Below are experts of layer 3 (counted from 0) of a mixture-of-experts language model. Rows are named router (the router's row for the expert), gate (a neuron's input weights, with its number), up (a neuron's input weights, with its number) and show model dimensions 0-127. Each number is 128 + 32 x the weight over its row's rms, rounded and kept within 0 to 255.
Before each expert's rows: a language model's description of what the expert responds to. This comes from a sample of Wikipedia text that the model never trained on.

# expert 21
It responds to: Word-starting consonant pieces, often p, g, l or clusters like Cl, Pl, fl, such as g-ames, Pl-ay, tim-p-ani.
router [ 76  54 144 166 151 103  92  89 117 147 148 135 119 170 148 199  87 125 173 107 147 131 121 179 147 122  97 105 108 147 156 120  73 124  98 156  93 137 152 134  90 106 102 151 140 177 123 192 186 129 196 144 167 134 119 133 120 186 151  59 129 122 188  65 136 109 168 152 129 128 113 115 101 144 144 133  91 164 123 212 139 139 104  89 107 160  70 138 154 119 109 103 158  99 126 121 154 115  72 139 210 127 152 137 108  94 152 126 101 126 170 121 141 115 121 116 112  69  82 111  81  77 104  93  94 122 138 143]
gate0 [ 88 148 156 133 109 129 179 142 158 117 100 188 137 175 115 114 143  55 166 144 111 148  89  56 147 123 128 148  89 156 110 142  85 154 142 122 115 123 219 135 154 103 147 109 118 149 185 110  79 160 120 132 199 110 125 190 141 124 133 129 104 130 131 151 148  62  80 170 105 141 118  80 125  87 137 142 163 159 123  90 103 159 178 189 124 131 113 179  94 121  78  92 143 117 116 151 118 159 146  90 162 170 124 114 127 151 145 144  78 133 155 124 123  85 115 173  82 158 217 103 130 112 143 173 147 131  75 170]
up0 [118 186 105 142  80 182 121 133 133 142 166  89 145 161 171 132 170 111 149 169 104 156 116 179 107 133  92 125  94  93 163 111 129 140 109 169  89 101 109 127  87 119 113 109  66 148 121 110  80 130 151 128 123 108 138 129 128 167 102 103 151  36 137  98 179 138 101  76 100 192 178  98  90 120 149 128 133 127 150 146 150 142 149 105 110 181 172 161 125  88 192 179  76 148  89 110 149 136  88 128 116 123 163  51 115 108  89 148 197  76 140  95 116 118  64 106 172 112 182 119 130 125 124  99 162 149 104  95]

# expert 3
It responds to: The conjunctions and/or, plus final pieces completing ordinary words mid-sentence, such as me-et, po-or, dec-ision, requis-ite.
router [103  67 152 150 153  93 171 140  87  99 146 158 123 170 180 121 123  96  96 123 192 119 156 140 135 114 144 156  85 115 138 127 143 141 134 177  89 121 166 109 173 180 116 109  98 210 160 151 161 140 124 105 173 122 115  89 143 139  75 124 150 109 144  83 157 123 178 134 132  90  48 154  86  92 141 154  96 156 101 121 113 136 140 132  82 103  92 190 114 105 151 146 122 117 173 110 169 165 106 144 151  95 160 104 211 120 154 149 130 119 133 147 167  26  96 142  97 160 174 124 138  78 111 155 106 169 117 156]
gate0 [ 46  64 144 106  96 136 121 117 129 128 117 144 156 168 158  44 120  93 130 185 128 152 110  70 131 113 128 174  90 146 126 117 117 144  97 155 103 191 160 105 158 110 181 156 119  39 106  93 148  87 175 147 145 108 121 199 147  97 155 180 137 140 113 145 138  88 169 169  89  87 113 162 128  76  90 172 130 102  85 112  82 117 113 115 142 130 111 156  64 133 119  96 162 135  97 132  82  89 110 106 120 140  92 141 130 134 126 146 115 112 125 142  75 126 126 135 152 106 204 104 150 106 161 143 179 130  76 166]
up0 [204 163  84 194 147 112 114  99 142 111 163 140 131 133 119 131 176 115 107 121  87 106 148 164  70 145  98  79  71 142 123 158 145 137 144 145 111  86 141 123 105 135 122 183 109 134 177 152  21 121 113 163  77 153 123 126 115 162 129  67 104 100 122 159 139 144 103 123  82 161 190  99 190 170 165 149 153 141 102 147 153 130 125 158 126 142 105 145 168 151 194 175  95 115 130 133 173 152 124 136  41 106 148 121 104 185 109 129 183  76 120 120 141  79 103 107 167 128 138 136  92 111 141 161 175 129 140 121]

# expert 4
It responds to: Lone letters and short pieces like h, k, y, ay, ak inside names and words, especially transliterated Asian or Arabic names (Tirhuta, Fulaytah).
router [131  88 129 168 126  91 115 134 139  89 185 150 122 104 137 144 130  79 135 105 132  74 170 153  86 113 159 100 125  60 165  69 128  92 150 136 100 156 161 173  93  94 118 158 154 172 136 144 122 158 160 128 185 144  79 148 183 174 132 122 153 139 137 150 192 117 153  97 144 127 133 149 132 110 120 145 126 154 124 171  98 133 122 114 123 118 141 176 114  44  97 137 171 140 131 199 166 128  35 144 119  65 209 118 116 131 127 124 172 126 151 117  66 105  76 127  88 150 147 138 111  77 157 159 128 189 140 131]
gate0 [ 96 104 143 111 133 132 108 150  99 178 113 140  83 127 128  77 213  74 133 130 199 144 103  98 171 133 177 106 119 118  73 133 131 124 123 115  93 163 102 136 150 128 118 135 143 144 162 127 131 108 201 147 172 119 153 160  60 136 134 170 106 154 153 160 137 127 173 121 177  98  64 168 160  97  90 104 170 117 110 133 113 112 145 141 167 137  85 156 138 186 118 111 163 170 115 156  82 155 142 115  96 125 147 169 226 142 159 167  98  90 140 172 143 148 182 111 114 191 167 125 118  90 148  75  97 144  95 116]
up0 [141 142 104 168  88 147 108  69  94 151 165 127 135 123 160  70 131  89 165 126  89 126 125 132  91 165 108 100 109 133 139 140 136 135 107  96  83  72  92  58 139 171  98 154  60 162  92 125 112 101 160 114 122 157  68  97 140 135 103  98 150 104 133 184 127 173 141 125 134 186 152 123 130 131 127 131 165 116 107 173 182 137 102 113 135 121 128 123 119  62 165 124 124 103 130  78 134 163 138  62  24 148  94 128 136  93 123 127 184 194 119 154  80  74  94  85 113 102  87  76 126  84 169 150 133 148 127 142]

# expert 11
It responds to: Single digits ending years, dates and coordinates, such as 199-8 and September 1, plus word-start at as in attracted, atoms.
router [113 119 127 154 144  75 146  85 142  71 109 166 106  86 160 135 113 118 153 157 182 163 160 160 136 108  76 111 140 113 114 124  79 127 137 141  96 124 170 207 122 151  82 176 140 101 160 139 166 130 114 171 137 172 133 116 215 188 121 121 131 185 125 150 174 106 164 167 135  88 115 188  89 113  31 189  89 154  97 171 146 139  66 143 134 149  78 135 127  97 164 103 162 179 154 125 185 114 138 119 177 133 153 118 159 105 162 128 171 117 152 137 106 112 145 109 127 127 167 141 118 155 159 126 117 155 164 146]
gate0 [ 91 148 149 111 118 119 107 118 141 124 123 216  66 142 128  90 137  89 145 135 151 135 160 118 164 103 123 176  98 143  90  86  73 120 139 130 186 132 154 141 132 226 191 123 119 166 193 119 113 141 155 174 186 150 121  99  89 128 155 123 122 128 129 164 157 133 173 126  97 107  99 160 124  91 114 166 201 172 110 125 138 115 139 173 101 126  99 128 122 167 111 112 157 123  82 151 131 136 149 126 121 173  52 112 170 206 142 119 122 134 155 129 135 123 184 144  97 143 202 125 166 139 174 133  76 155 116 177]
up0 [ 77 197 102 152 107 155 128  79 137 151 174 138 172 136 145 137 134 133 151 197 129 158 102 153  69 176 114 170  64 133 145 181 102  98 101 113 141  38 168 104 101 125 133 113 106 122 133  92 112 113 108 156  91 148 100 111 142  94  23 112  95  80 129 109 173 179 107 127 184 161 176 105 148 182 104 113 119 135 127 163  99 178 123 164 104 154 133 122 171 104 130 144 110  82 132 134 152 150 122 125 106 104 127 135 153  91 123 135 176 114 162  91 160 113 134 140 130 117 121 139 106 137  84 156 199 206 125 108]

# expert 9
It responds to: Consonant-led pieces in the middle of longer words, often after a prefix, such as mono-am-ine, mill-enn-ium, inad-mis-sible, reim-bur-sable.
router [ 70  81 145 158 162 133 135 138  91  87 156 120 121 203 168 141  79 111 150 126 135 163 176 120 109 113  63 106 110 132 150 127  92 142 100 110 142 112 141 193 140 122 134 179  84 137 109 139 123 121 146 151 163 144 137  57 178 128 128  63 138 139 148 131 110 164 162 146 139 107 100 141  89  95 148 166 104 138  46 173  95 165 134 109 133 112 115 157 131  98 122  87 173 128 119 107 130 156 137 191 173  36 160 111 144 153 140  79  93  77 109 149 123 127  97 134 133 158 116 126 117  86 187  42  80 123 159 150]
gate0 [143  79 139  96 100 129 119 192 146 102 103 167 123 158 119 155 143 104 188 204 145 141 142  74 156 172  94 177 120 128  93  90 109 126 122 145 130 133 146 146 192 127 153 114 145  86 181 101  81 155 144 163 117  83 146 149 150 111 128 164 116 128 109 118 154  82 124 137 134 107  96 150 137 138 104 134 135 173 177 129 138  97 114 194 184 121  94 187 119 169  95  88 131 192 138 148 120 174 105  67  91 146 134 167 145 161 163 179  75  83 176 152 138 103  99 135 125 153 232  74 123 108 137 137 144 155 142 136]
up0 [136 149 111 150 111 166 150 125 133 119 145 141 165 173  97 111 201  94 178  89  91 150 141 149 132 176  71 137 110 131 124 189  96 148 134 128  75  90 141 147 131 120  84 175  95 142 203  84  82 135 138 191 120 145  99 118 114 137  59 110 188 103 165 107 171 135 175 106 145 206 153 123 129 142 144 126 128 105 143 166 169 163 147 126 167 124 133 168 123  85 177 127  62 139  82 115  85 148 110 109  94  92 174 112 163 123 136 147 218 133 122  76 168 132 106 122 136 150 109 115 122 113 115 164 161 186 128 115]

# expert 1
It responds to: Word-ending pieces closing proper names and Latin taxa, often in sports tables and lists, such as Ut-ah, Toul-ouse, laevivagin-ata.
router [115 142 150 136 143 126 138 116  79 109 144 113  99 152 138 137  69  89 153  92 142 122 137 187 124 126 132  99  77 123 184  98 114 135 116 177  90 132 157 127  98 153  89 116 159 149 219 151 136 150 164 115 140 187  93  92 186 146  84 120 190 183 133 114 158 141 194 128  81 116 155 127  97 143 129 143 136 130 122 126  85  87 113  73  84  51  87 181 106 130 108 103 105  65 183 176 161 186  99 162 115 122 155 123 160 152 144 127 125 104 140 123 125 118 120 131 120 189 114 141 106 127 208 114 113 192 119 157]
gate53 [162 134 106 130  93  99 136 120 158 156  96 193 150 159 135 113 110 104 103 151 151 114 159  61 101 196 124 152 169  94  61 118 171 167 181  95 129 110 138 108 134 104 132  96 134 117 159 116  86 104 120 192 114 103 109 133  68 178 154 140 204 149 118  91 101  81  80 116  90 168 143 136 132 118 141 132 110 122 132  92 112 133  99 136 110 187 162 180 200 115 152 159 135 171  73  98  77  71 111 134 109 137 125 162 146 145 189 151  42 160 155 151 111 147 125 146 146 102 143  93 110 155  75 168 140 139 123 113]
up53 [136 132 161  93 107 169 132 136  63 113 158 115 151 108 123 156  81 168 122 109  95 169 152 166 166 130 114  95  74 106 193 144  82  87 131 117 143 110 121 114  89 114 172 112  55 142 111 138 174 121 141 125 101  98 185 150  73 114 169 126 112 188 149 115 116 103 160 175 130 133 117 138 130 162  98 111  94 131 164  25 179  79 112 118 180 124  87 114 120 143  66 154 131  79 100 159 138 108 139 135 168 199 132 112 146  92  82 114 148  87 140 146 153 107  89 171 129 151 144 167 135 120 129 103 166  68 179 136]

# expert 17
It responds to: Line breaks, paragraph breaks, sentence-final periods, list dashes and section heading markers, in prose, lists and infobox fields.
router [131 130 113 153 149 144 134 121  63 135 145 216 109 105 109 127 116 126 145 115 138 163 133 140 145 116  76  97  59  99 170 133 129  58  92 172  88 197 160 119 131 144  68 128 197 143 179 122 149 110 143 111 132 126  68  98 157 125  67 118 138 172 162  95 107  81 119 180 102  90  96 142 137  91 157 132  98 122 118 144  84 100 114 123 133  73 105 147 103 132  84  89 123 139 153 146 130 109 125 201 118 102 170 120 120 116 144 139 145  68 171 194 144  61 145  90  72 121 138 137 131  96 171 137 118 183 163 124]
gate0 [100 121 136 162 157 143 118 144 143 121 133 179 110 139 170  87 136 151 120 221 149  98 121  70 160 154 130 195  90 176 108 123  78 119  71 131 156 190 156 151 142 198 129 177 162  96 146 179 113 138  92 159 135  80 119 163 139 151 131 155 116 103 179 141 170  77 142 142 124  99  81 162 107 103 110 132 129 114  98  55 104 149 122 168 199 108 100 128  68 126  72  82 104 107  99 149 125 124 121 117 118 138 166 160 115 153 158 132 125 102 200 148 137 152  71 170 133 143 140  95 147 157 105 103 140 100 133 182]
up0 [ 67 141  92 142 106 115 143 113 169 115 157  64 160 136 157 107 170  91 130 117 168 137 122 138 138 192  61  83 171 154 155 108 126 120 159  80  97  61 145 126 124 126 103 111 126  79 129 114 153  93  91 136  86 150 137 163 129 133  45 143 182  99 166  95 140 148 131 131  99 168 127 103 184 192 100 106 147 126 101 151 167 145 129 127 139 166  89 102 162 127 173 164  67 172 114 115 124 190 120 132  78 103 120 129 167 108  92 142 169  81  91 102 106 126  87 106 127  78 136  75 173 122 164 155 186 119 159 107]

# expert 0
It responds to: Hyphens, en dashes, slashes, apostrophes and closing heading markers inside compounds, scores and units, e.g. arcade-racer, 4/6, ===.
router [117 160 105 107 190 142 178  63 114 156 226 162  93 128 110 121 125 109 143 157 194 159  95 145  82 115 101  65  99  96 164 135 120 159  91 144  77 118 167 178  98  77 158 124 202 182 127 125 183 128 184 142 149 105 117  85 124 109 125 111 157 128 151 150 156 121 126 156 122 108 123 140 154  78 124 112 131 128 123 164  93 114 113  68 134  93 120 142 139 105 129  99 136  71 165 117 124 164 149 153 176  79 144 105 120  88 139 174 102 126 204 158  43 114 119 111 128 162 161 134  96 110 122  94 108 121 144 121]
gate0 [103 130 149 144 143 106 170 148  75 120  99 157 109 169 122 106 127  68 170 149 123 116 134  81 135 178 145 154 142 154  89 133 123 128  85 139 120 120 177 117  89 157 152 143 146 133 136 135  78  85 187 177 112 108 131 130  63 158 132 105 113  58 138 192 125 121  54 156  97  89  49 125 167 120 119 133 171 132 101  92 116 134  96 132 117 133  42 151 124 139 115 133 178 147  85 151 165 136 103 125 116 125  72 122 134 145 159 194  65 111 155 160 131 130 143 170  80 142 186 116 104 120  84 129 102 147 140 211]
up0 [136 185  78 155 128 124 127 129 190 107 155  97 174  93 144 119 214  94 123 112 122 196 153 152 114 170  77  73 127 103 149 142 142 102  96 117  90 127 102  99 142 156 106 133  89 114 107  95  73 184 112 145 113 176  75 134  65 149  58 146 164 108 127 139 181 145 126 136 122 184 172 123 161 166  98 141 104  86 124 175 154 174  93 123 144 123 168 170 144 140 179 132 115  83 115  97 109 197 118 172  69 112 136 110 142 134 119 124 159 127 132  89 150  98  99 143 185 130 114 120 102 109 119 124 178 133 103  71]

# expert 6
It responds to: Line-initial markup: table cell bars after line breaks, bullet dashes, heading equals signs and the line breaks themselves in tables and lists.
router [104 114  89 133 130  84 189 143  97 143 156 174  97  98 137 124 119 154 183  76 141  94 157 127 109 137  55  72 113 108 177 134 110 122 116 162  98 188 126 117 178 136  82 123 111 102 175 130 147 135 140 152 113 122 109 108 168 150  59  97 163 150 128 117 109 107 127 177 144 103  84 166  95  94 123 187  92 171 119 161 157 168  71 118 109 132  93 143  77 143  79 107 117 157 176 128 158 108  78 177 138 134 171  88 139  90 151  96  89  83 207 168 106 101 128  91 162 117 167 173 109 113 160 102 125 110 163 104]
gate0 [145 127 111 136 158 116 103 121 133 116 168 151 155 155 173 142 111 169 122 153 154 169  78  93 127 119 155 136  69 130  93 105  72 108 152 139  93 178 144 159 167 164 155 196 119 143 137 126 149  87 122  83  66  78 164 170 118 161  90 111 117 110 171 119 129 150 145 128 106  68 104 225 165  88  88 162 170 126 135  92 140 163 144 114 240 136  87 135 127 136 126 141 108 122  83 167  95 135 147 126 163 116  87 181 163 174 104 119  74 115 171 140 121 115  88 175 147 163 169 138 130 146 108 130 154 125  94 158]
up0 [143 146  94 124  96 145 130  87 219 103 131 133 122 117 169  88 203 116 165 142 112 130 172 141 131 207  98 104 120 161 162 122 127 116 140 145 100 111 178 126 172 126  79 121  55 133 146 111 109 147  97 152  96 152 107 181 173 140  83 100 118  78 152 122 126  92 160 144 107 181 181 111 125 129  70 142 108 157 143 143 135 206 153  74 135 203 153 129 154 143 140 182  79 122 129 137 141 158 168 148  88  91 122 114 162  94  82 118 138 100  69  89 111 149 129 173  91  90 173 132 113 123 131 183 118 123 114 120]

# expert 22
It responds to: Word-final digits and number words ending in a space within tables, years and counts, e.g. 1834, seventeen, fifty, closing quotes.
router [136  82 157 161 130 129 151 106  79 138 139 152 139 158 157 124 129  87 160 108 203 104 184 124 126  95 126 137 135 127 142 128 103 155 124 120 100 170 201 121 145 121 100 112 155 129 177 169 124 145 117 144 118 172 109 117 176 165  77 134 107 140 135 110 160 135 180 174  58  99 113 135  78 109 120 154  96 124 139 134 156 183 119 141  77 133 126 146  30  96 107  94 140 102 169 205 195 145 136 149 136 109 140 105 199  95 129  89 152 125 104 200 139 167  92  54  75 127 129 119 100 122 170 124  97 154 128 103]
gate0 [ 97  83 135 106 132 141 143 128 109 207 115 180 123 160 137 137 161 138 112 146 143 160 130 119 177 147 141 152  67 169 135 103 136 136  97 136  86 163 144 146 148 140 177  99 147 104 158 121 180 119 169 143 142 115 140 162 121 138 124 153 113 130 101 172 137 136 138 112  84  83  95 145 157  85 138 122 147 127  98 103 108 121 121 136 194 108 125 131  56 117  47  91 203 157  94 145 135  98 111  92  84 134  67 160 142 167 140 145  37 126 113 154  99  90 109 196  68 139 182 118 158 147 192 164 148  96 103 181]
up0 [176 176 103 107 148 101 117  54 161  83 140 138 166  79 156 115 205 137 184 144 100 104 162 177  93 118  91 102 141 106 183 145 113 171 169 157 139  70 170 109 138 156 133 134 118 100 144 146 101  95 121 132 118 105 135 135 103 117  36 134 141 130 110 138 110 111 116 152 197 124 159 143 151 157 127 143 121 153 140 145 177 122 147 202 181 161 133 133 175 136 106 144 120 116  64 116 141 162  80 152  45 163 175 108 124 100 121  80 148 102 140 118 115 153 138 133 133 141 174 173  65 132 146 147 120 135  99  66]

# expert 14
It responds to: Accented letters and capital name starts in non-English names (Kárász, Lázaro, Série), plus opening parentheses after personal names.
router [114 127 153 172 187 113 165 146 115 159 135 125 109  81 113 221  90  84 141 118 143 185 126 125 152  82 128 136 127 124 181 102 141 158  83 141 126 121 108 154  94 105 136  90 165 171 123 205 140 203 158 128 141 170 127 103 160 131 134 113 137 159 177  79 128 138 141  96  85 108 103 175 116 124  87 186 134 128 149 172 112  93  95  86  84 115  78 174  92 161 154 141  83 137 135 115 143 135 116 181 127 101 144 140 119 130 141 108 125 108 144 170  77 136  79  62  93 119 118 110  90 130 182  91  56  92 165 157]
gate0 [102  99 120  79 113 107 153 139 102 186 100 127 121 160 133 104 158 120 162 190 161 189 107 115 190 134 123 186 110 149 110 142 130 133 151 134 115 173 128 152 187 113 141 133 142  87 153 120  92 117 106 217 185 134 121 115 110 119 147  88 121  67 141 151 133 123 145 148 123 116  66 178 130 147 117 207  98  92 101  91 116 191 120 162 106  92  95  87  94 203  71 136 121 138  91 175 133 165 146  82  96 128 111 163 172 167 147 115  64 121 130 136 111  99 113 175  98 154 155 143 135  82 139 115 133 141  74 163]
up0 [178 113 139  68 142 155 149  96 138 120 171  97 143 131 127 139 197  86 174 112 145 188 153 143  95 196  89 120  94 140 117 111 132 159  72 127 153  96 105  24 115 124 115 141  79 149 147 136 122 174 106 161  85 107 144 153 146 137  66 116 104  73 123 129 136 138 158 117 132 157 179 138 121 186 113 123 115 105 120 150 141 145 154 112 115 139 177 134 140 130 149 144  70 108  90  55 119 187 124 148  98  56 171 144 153 103 116 115 180  86 136  82 164  93  86 162 172  86 140 123 127 131 146 133 169 160 175 100]

# expert 16
It responds to: Decimal points and year prefixes (201, 194) in numeric tables and dates, plus capital initials M, F and some mid-word pieces.
router [ 80 135 141 153 140 141  83 116 108 165 220  97  96 111 142 142  63 100 165 153 150 135 125 128 125 123  66  56 143 121 188  80  53 134 115 122 115 131 136 191 131 135 117 149 156 114 125 134 160 132 152 158 155 125  96  98 136  85 141  38 139 164 118 116 169  94 137 138 119 132 146 144  81 104  95 119 118 147 114 211  80 114  91 125 100 145 131 184 105  83  85 137 175 101 200 131 118 172  94 145 133 126 172 151 123 118 133 152  94 134 163 166 113  88 133 114 131 133 136 171  56 106 148  95  82 109 129  98]
gate0 [111 102 148 192 124  72 128 148 130 174  77 120 111 134 137  89 195  51 187 162 177 108 118  74 149 135  69 139 113 177 130 148 112 105 115 105 102 128 129 170 121 141 178 149 107 103 147 103 113 112 171 127 155 132 120 156  96 123 134 105 102  88 200 165 175 175 135 175  89  79 130 145 136  92 100 131 174 152 146 125  84 128 161 192 153 134  70 125 125  86  83 104 134 150 106 161  93 154 123  98 112 106 113 121 168 172  84 152  83 118 104 156 114 133 120 163  95 146 216 124  66 130 125 131 139 135 164 153]
up0 [107 122 109 101  65 149 112  84 195  94 183 103 136 149 140 140 181 163 159  85 122 109 144 118  89 235 122  83 120 179 130 124  93 113 138  93 145 121 137  83  54 126 107 163 109 103 171 138  94 121 115 184 136 137 137 131 102 154  37 121  94 101 133 123 155 123 153 105 123 166 133  85 120 162 173 135 145 113 135 162 144 142 159  96 110 178 149 204 103 129 113 153  66 165 157 108 165 130 105 137 115 106 154 131 135 119 137 144 190  96 117  83 136 134  81  91 125 137 118  53 146  79 149 141 130 166 129 159]

# expert 5
It responds to: Short pieces inside or ending a word before a comma or suffix, such as becaus-e, dec-im-ate, respon-sib-le, Lil-le-hammer.
router [115 138  64 139 193  92 116 123 111  86 221 127 111 203 141 111  90 110 110 142 105  92 158 125  68 125 149 134 103 139 139 114  55 111  84 181  93 155 151 174  78 139 152 130 120 165 127 135 161 144 142 124 152 150 130 127 194 109 116  63 122 122 146 121 157 120 130 150  87  64  99 146  88 104 111 127 123 141  95 182  97 181 126 103  81 106 137 130 173  92 115 100 148 124 121 120 141 148 101 207 166 121 152  82 129 158 144 127 138  87 140 116  52  72 121 106 180 127 132 164 139  59 126 154 132 143 124 160]
gate0 [124 156 167 127 184 123 144 120 109 178 132 163 101 148  98  95 133  73 130 134 164 134  59  19 150 139  75 137  87 169  99 101 120 147 167  94 161 114 201 171 183 141 133 116 125  94 170  87  86  54 147 160 154 113 155 137 179 121 129 163  98 130 131 132 130  74 154 164 105 143  85 133 126  93  89 117 175 163  92  96 115 102 170 133 125 129 129 150  57 119  79  75 144 131  94 173 105  77 122 137 166 156 119 147 134 124 153 138 105 106  89 167 153 131  94 157 143 150 148 153 139  76 119 115 150 133  81 126]
up0 [109 136  83 118 103 179 143  54 188 107 174 137 185 111 115 162 132 124 132  99 111 114 140 171 159 146 103 115  84 143 140 108  87 111  67 124 129  78  96 141 103 132 149 171  98 136 147  88 139 118 111 165 121 120 144 111 144 104   0 106 143  90 170 175 152  97 123 138 164 197 134  76 104 110 138 119 146 159 145 140 160 169 146 149 131 108 165 144 124 113 134 122 104  99 125  93 132 158 107 122  60 128 131  92 161  86 146 152 196  97 120  65 156 124 167 156 131  75 105 124 149 118 148 187 159 135 141  94]

# expert 12
It responds to: Colons after infobox field names (Music:, Website:), other separators like commas and semicolons, and first pieces of capitalized words like Con, Per.
router [131 114 124 146 149  62 158 142 112 122 101 181  61  84 172 153 112 123 129 163 139 134 126 165  95 146  88 118 103 123 187 115  95 108 107 160 120 143 154 138 195 159 117 125 203 102 184 127 129 136 115 186 140 167  94 155 127 210 109  74 203 138 125 100  84 102 146 157  88  97 136 157 123 107 144 145  87 111 127 160 132 209 180 135  83  84  84 162  92 114 124 179 134 177 140 135 133 165 121 203 124  70 157 121 142 135 189 151 117 128 132 167 155 147 145 115 139 143 147 144 112  88 128 106 129 161 132 159]
gate0 [114  86 104 110 105 120 135 176  96 177  68 153 122 142 118 100 121  96 161 187 189 119  93 153 179 127 116 162 104 110 107 125  95 102 152 117 106 170 185 183 175 109 177 128 125  98 151 135  73 118 149 123 160 107 173 204 147 152 108 150 128  96 126 133 160 159 170 133 162 129 118 144 157  53 121  84  97 176 116  96 125 122  83 130 137 117 115 112  92 150  39 119 164 166 110 135 182 141 112 109 109 171  79  81 157 141 122 170 105 104 137  88 156 156 186 108 131 113 193 125 128 125 144 110  85 157 112 184]
up0 [103 162  60 138 114 142 117  55 143 116 184 110 188 185 118  97 123 168 162 109 123 144 120 141 130 163 122 158 129 110 172 165 147 146 139 153 123  83 101 113 111 168 129  84 116 121 142 117 122 124  98 167 120 119 114 130 117 144  72 117 144 122 123 101 147 124  72 146 103 224 194 102 146 142  90 177  82 122  65 141 213 141 119 127 203 146 152 151  80 137 129 169  65 119  83 113 141 160 131 124  79 164 162 139 174 141 123 121 199 111  98 118 129 105 121 145 138  92 143 130  53 112 131 132 119 139 181 103]

# expert 18
It responds to: Inner syllable pieces like em, in, re, i following a capital or consonant in words and names, e.g. Scheme, Erschienen, organization.
router [107 147 120 136 114  80 137  72 128 137  88 139 126 165 152 168  76 129 184 143 142 150 153 169  92 112 122 142 121 126 149 105 114 103  64 108 100 164 147 174 140 109  88 158 117 155 163 174 196 138 148 190 148 167 123 133 169 200 130 138 180 174 161  82 177  82 107 142 122 111 170 173 119 103  97 158  63 154  91 188 130 123  96  86 133 169 155 151 120 141 166 137 187  69 122 158 132 129  73 211 125 118 126  84 124 123 156 165  85  91 108 119 134  97 152 111 159 109 135 137 123 166 141 131  85 175 117 114]
gate0 [113 139 137 132 173 155  98 172 113 143  96 143  57 126 124 122 140 145 155 129 135 172  73  34 111  79 131 139 117 133 123 112 113  80 137 102 100  83 137 204 166  67 144  95 149 127 144 188  94 137 158 140 180 127 106 121  91 133 157 155  85 131 155 137 165 104 138 104 120  96 111 147 170 117 107 144 160 131  77 137 109 147 100 145 143 134 105 158 124 133 152  93 149 119 127 126 152 134 100 107  99 165  52 174 156 137 188 146  66  87 151 179 148 105 107 117 163 114 220 175 139 158 141  95 149 135  91 208]
up0 [137 197 102 107 107 143 127  69 155 133 192 126 139 144 135 128 141 149 118  98 113 166 113 166 140 147  46 167  78 168 140 165 133 120  90 101 116  98 113 185 142 101  83 184 104 134 187 111 113 123 127 135 123 137  71 144  62 149  83 130 113  99 135 135 144 128 145 131 157 172 162 158 117 160 144 140 119 144 198 197 156 134 102 129 154 151 225 128 157 115 183 126  82  99  99 146 130 159 117 126  35  97 135 142 168 130 111 110 181 128 138 129 142  92 134 124 120 179 146 169  93 131 159 141 198 138 142 131]

# expert 19
It responds to: Commas, table pipes, semicolons and closing brackets separating items in lists, venue names and statistics tables.
router [ 65 100 131 135 125  71 157 113 131 170 175 150  68 114 158 152 108 128 125  97 163 134 157 191 145 100 132  47 140  96 142  47  87 149 139 163 136 133 163 113 135 168 103 135 107 136 164 120 105 149 148 130 169 136  81 145 131 175  76  49 164 110 155 129 118 125 188 160 102 109 146 215  95 106 114 149 108 152  77 147 135 156  97 124 125 142 121 146  70 127  81 138 133 161 158 145 144 102 112 191 141 108 140 140 147 124 150 128 139 110 168 182 103 110 132  89 107 170 141 193  60 109 143 105 115 110 178  98]
gate0 [125 144  99 141 178 103 122 151  88 141 101 155 121 127 105  93 147 125 122 145 129 131 105  78 137  82 197 184 131 198 100 176 107 114  94 146  84 133 154  91 182 177 115 117 132 140 134 128 100 125 124 153 148 124 132 185 160 118 147 162 138  51 135 126 179 102 111 135 123  71  85 182 156  81 142 106 104 164 128 149 114 135 140 119 219 125  93 138  73 124  40 120 152 165 147 137 106 132 104 122  69 161 100 109 150 151 107 117  73 134 161 196 149  95 140 168 175 139 194 108 159 127 118 143 146 133 136 186]
up0 [182 139 111  99 129 148 151 108 133 130 165 102 151 159 114  86 159 118 156 170  69 153 149 120 138 136 105 168  47 155 162 109 121 103 138 135 137 144 126 148 145 153  60  85 156 133 177  99 112 135  81 157 142  92  92 126  58 136  86  87 105 113 173 128 150 161 126  48 106 188 199 160 166 168 102 177  89 125 117  90 150 150 115 117 112 137 107 124 157 101 142 125  95  72 129 117 143 169  77 101  74 167 115 108 116 104  71  87 170 122 138 117 136 147 172 136 170 100 141 125 146 104 103 195 132 202 111 125]

# expert 10
It responds to: Opening brackets before units, dates or births (born 1963), plus capitalized openers like In, New and month names before years.
router [ 82 105 107 147 126  78 129 141  91 176 128 142  87  92 146 183  84 108 152 109 135 117  99 130  99 129 128 131 118 119 157 115 104  99  77 158 110 146 145 145 153 193 127 108 184 101  88 176 115 172 174 135 116 158 106  92 155 158 130 115 165 157 124  90 166 147 143 167  76  99 133 176 107  89 111 157 100 113  83 182 110 159 119  98  84 150  64 197 100 121 101 160 136 186 158 119 167 101 103 129 131 131 123 115 106  57 178  80 109  87 144 169 133 152 132  85 117  97 227 160 106 150 129 110  70 137 162 116]
gate0 [ 86  91 116 113 161 125 116 155  91 177  85 193 120 207 121 113 149 153 127 162 161 109 128  75 189 117 141 107 116 121  59 123  98 107 119 169  98 146 118 130 154 111 167 116  90  83 177  74  89 104 173 129 197  89 161 169 121 154 105 137 131 161 131 148 162 128 175  95 113  87  49 131 123  91 161  92 105 122 114 135  86 174 142 119 170 118 117 131  66 138  76  72 165 170 116 142  97 128 114 135 100 172 126 165 139 134 158 148  52 175 127 128 100 112 138 149 127 126 193 114 142 127 158 116 170 145 150 136]
up0 [174 183 111 131 116 188  87  91 150 109 137 152 162 124 127 132 196 121 156 140 116 163 155 205 151 158 129 158 106 190 116 191 141 107 106 161 125  85 137  96  96 177 169 105 100 148 124 140 118 158  97 155  70  71 126 122 147 150  37 113 146  84 156 151 121 132  91 103 131 189 196 140 153 128 154 157 138 113 100 126 161 184 112 119 118 100 114 171 147 109 114 214  76 107  76  95 146 178 147 116 139 106 178  90 151 106 123 143 147  89 141 116 149 100 137 147 156 132 135 122 127 173 150 167 131 167 162 138]